config = dict(
    experts_per_token=8,
    d_expert=48,
    normalize_top_k=True,
    balance_loss=0.00702,
    init_std_router=0.0251,
    norm_eps=1e-05,
    optimizer='muon_variant',
    max_steps=5241,
    dataset='wikipedia_en',
)
Below are experts of layer 8 (counted from 0) of a mixture-of-experts language model. Rows are named router (the router's row for the expert) and show model dimensions 192-287. Each number is 128 + 24 x the weight over its row's rms, rounded and kept within 0 to 255. Numbers have three digits each.
After each expert's rows: a language model's description of what the expert responds to. This comes from a sample of Wikipedia text that the model never trained on.

# expert 60
router:114142158131161147101146158100168132147136138164106098155158145100102108127109107119139150142145160137128147156154093144154119121134136151181119163166154113126102151112140141154142139117142146154099081117177155111154150183140135145094115115142123118143107151135150112112132171121098109155
Sentence ends, initials. Final nouns before a period, sentence-ending punctuation, single capital initials such as B, C, G, and bytes of non-Latin script.

# expert 43
router:133145133152145153114131166104143133159091142131136112150148147117105113133117124121160143148167152158120142154147124139169123100148153171128102175162128101126110107084118129127172144120156155149115089115163156106124138111126136156114109103131129105104111116139127119106150129108100095152
Place and institution names. Place, school and institution names and their word pieces, such as Los Angeles, London, School, County, Cast-el-naudary, Carmart-hen-shire.

# expert 10
router:145130171171136168100159139128125135150132140115093151150099138091088102155112121117134148148165140142121128157164092090158123086153173164141110138129148126121116153105129123163159127116142137113126110113136125112128154139129136136105092128152133134164103141138139117123139122088107106134
Sports and career nouns. Topic nouns in sports or music biographies and infobox fields, such as album, season, school, debut, GP, Cup, career.

# expert 11
router:142135173145165115096140174097149134144146115155108134148171147087083092151118122101153154157135153127098121152157079122144121080146123138153114154169156127126100123099148160168143129146178151142108113118114128097133156135120125173100103077130153134163090167147125125107137113115121102129
Table cells and abbreviations. First pieces in table cells, name lists and taxonomy lines, like capital initials, month abbreviations and Pts, plus from in age-range census statistics.

# expert 57
router:127139150161146153081153142113161168134140117133135122170168153107091110142094124125163136144178171146135125143162106144173087118140100154146119145147168113117107158094128131170151128148154147140118129127159143110134148144149133153090134119136108103147108153134129082113143112108092128167
Surname and place endings. Final pieces of surnames and place names, such as -bury, -borough, -son, -ton, Wilson, Suzuki, often in taxonomy or lists.

# expert 42
router:124147153142149150089130160110125116151118150135096089155147119106132106127097108102142151136155126167134124142143092125122118101125129140142101157167161132097135148106152137143155126116166148130118087113147142115149135156142127140073096149139143134134113129151141067099143130110093096128
Year prefixes, superlatives. Century prefixes of years such as 199, 201, 194, superlatives like largest and highest, plus -year and counts such as 150 years.

# expert 0
router:115124177147156147090161148110153139177119112144121126152134125091093117174107113108152150143120168122134109138127114129152106089143152148147100155162151105145126157125142125153134138112157151122106118105165162116124162139130146141093114117140124107158096140132129108112139136117091088148
Institution and team names. Final words of proper names for institutions, places and teams, such as Street, University, Racing, County; also name-ending word pieces.

# expert 29
router:114155158143156164092153150108145144186118147134111122139170148108115091156120130103151150156148152170109134163143095126162107089157143152137097149142152112127098142075112133127149141115150142138120104120146157104097141123130143172091094138128114092135103124143131096106139133129106098162
Years and score digits. Final digits of years after 19x or 20x in birth dates and citations, digits in tennis scores, parentheses, and award verbs like won or Nominated.

# expert 13
router:110119141166154165099143152106149118153146143159141113163149126112106101170091117099153148148147139131134135162148116162150116126171142140168112182154147114114103170116129136159151123125157157152074104119173160134129167124141162149094109090137152097144110158142134102119146142110094106169
Biography verbs, word middles. Career verbs after he/she/was, such as became, worked, graduated, plus middle pieces of split words like sovere-ig-nty and table cells.

# expert 7
router:139161148129143152067137151106166132132167147140135138156145137108092111138124117106146134132149143135106122168153128153167119103129143150140102142159148122081112148091125155129163110119143151129095133114167157136145159149109132137103084117160142111157094145136131139123148104089124119144
Occupations, table values. Occupation nouns and the word after them in biographies, such as politician, footballer, and, plus values and pipes in tables and infoboxes.

# expert 17
router:148151131141178168090141155135152161167134143145102112150141171110102103158101111119152125144116142154126113169138099122150126113153131123148104118161146129154107149124127135130155127117144157137095090108127167127120150144123143161083103106119133105116117145138150124129163140122118112163
Verbs and Japanese names. Verbs and prepositions after to, who or that in prose (provide, against, using), and middle pieces of Japanese given names like Har-uki.

# expert 63
router:140109139140146152102163164108149122174110128132114111165178129093100094167121140113162118144133134165120162165162124139150115114168161150140084143153145121101115130082105146119146162122162154121108104144142154102130153120130154145091091135152108116153081153150174103107129132101088108168
Prepositions in sports context. Prepositions like in, at, for, from before years or names, plus won, winning, and ft-in heights in sports biographies.

# expert 48
router:123169142135132138087157148106129149149153161130077116125152117125102104144105119127139145146155144163138129140137105128169109108145139158161097147129159122118098142124104159165176134117140169150110072101170154116131159128122123148097120096170130128135108122134159113100128158119135113139
Articles after prepositions. Articles and determiners after prepositions, such as the, an, its, at; also hyphens inside Arabic names like Al-Qaeda.

# expert 36
router:132150177169157144091151126122137108151123156173121145166150122085089117138116121116152174131163159135128131160146105110159119086168151151164111156127142129092093135103127153145162147103139145133120113100194139131139158149128135163126078101140123094144111168138158102140161143115104139179
Coordinates and table ends. Tokens ending numbers or fields in coordinates and tables, such as ″E, °W, year digits, line-ending pipes; also Latin species-name endings.

# expert 24
router:126126151155160143088148151094130117143126166131128126132139134100112115148106134085154182140134154129119102171131106118145133106171119143154075125161149113126120143119150136140131136133148153132123097110143160094147139149133142152120090141149126100127114170137114125111167141129119113152
First names, word pieces. Common given names and mid-word pieces of names and words, such as John, William, Bog-ot-á, Ed-it; also year prefixes 193, 201.

# expert 49
router:116129143150155135077152146105188140152111143145123101148155140098112098155108102111149176155147140152157124170148096138132131098158142143153138166173135109101094162111135151152154126119159141158100111106130139096117145126124148142101103121130132098154111150130139088103144132111127109172
Given names, Thai script. English first names like William, James, Elizabeth, Thai script pieces, and pipes and decimals in sports and election tables.

# expert 55
router:109149165161136165120158141103151136131112152093107108154162116131108098167111106114131155157123137119147139157146129140162096099134123151137112132140139124107096130108128113151164125155143164161079118129141164119134169144151113153088113121129140111140106136159146112136163145108105098158
Verb stems, word starts. Short word-initial pieces and verb stems in prose, such as d, f, pl, he-s-itantly, and the apostrophe in d'Italia, D'Urso.

# expert 20
router:129128154155149133092162170095162125157136156126133123157168133076107092152104118131149160132149161124155123144142089135180109109178145154150101166165127097114121133112144117126173130119153142147098118123163148098132151146129178158104107125152135109170122147127143106108158131101107094163
Personal names in tables. Person first names and their pieces in tables, lists and match summaries, such as William, Mike, Nicolás; also country codes, minute marks and blank cells.

# expert 44
router:157124134163145171111152152101143165128135113127121144146137128128098112149112130081156187133156144131112145177164132139155128091158122143131099159154135104125111142073147171178139139109157160134100128116161138144131134122130136154106112101145136108142106167158129122116126103103104132143
Conjunctions and pronouns. Connecting words and pronouns inside running prose, mainly and, which, who, it, she, plus some common nouns like light and interest.

# expert 34
router:119154158137145170117164139106164129160129147142107100150147155090090082142100106112151157152177122160107150159159101143148123122165148150192134131143123114113085160078125138161140138124128150155088109107159131110145154158143136136088103126149129121161111158137130117119151123092109118162
The and Turkish/Arabic names. The word the after prepositions or commas, plus inner letters of Turkish and Arabic names, e.g. Yıld-ı-z, Ay-y-ubid.

# expert 23
router:116159167152146140101144142097150122143131159151120129141161146123125109180082146099125148133134168149137156148144120123146118100163159142143108145133181077103089140118114129143148134155144158150137111066158156114118144145141120121083091134158122132121108115162153096120143138092134111152
Lowercase word beginnings. First lowercase pieces of words after the or of, such as st, fl, h, cons, often followed by endings like -ation or -ate.

# expert 28
router:134128168145126157111165183124147142141136126147105125159151136093107119153139073106146149150133118123117141145155138134138117078132162136142104128165172154128121175107161149155145105110168176150110102099144155122165170154137155135091091116139158125159115142147140124111136129107125108165
Place prepositions, regions. Prepositions like in, near, of before places, direction words, and pieces of regional names, e.g. Khyber Pak-h-tunkhwa, Razavi Kh-or-asan.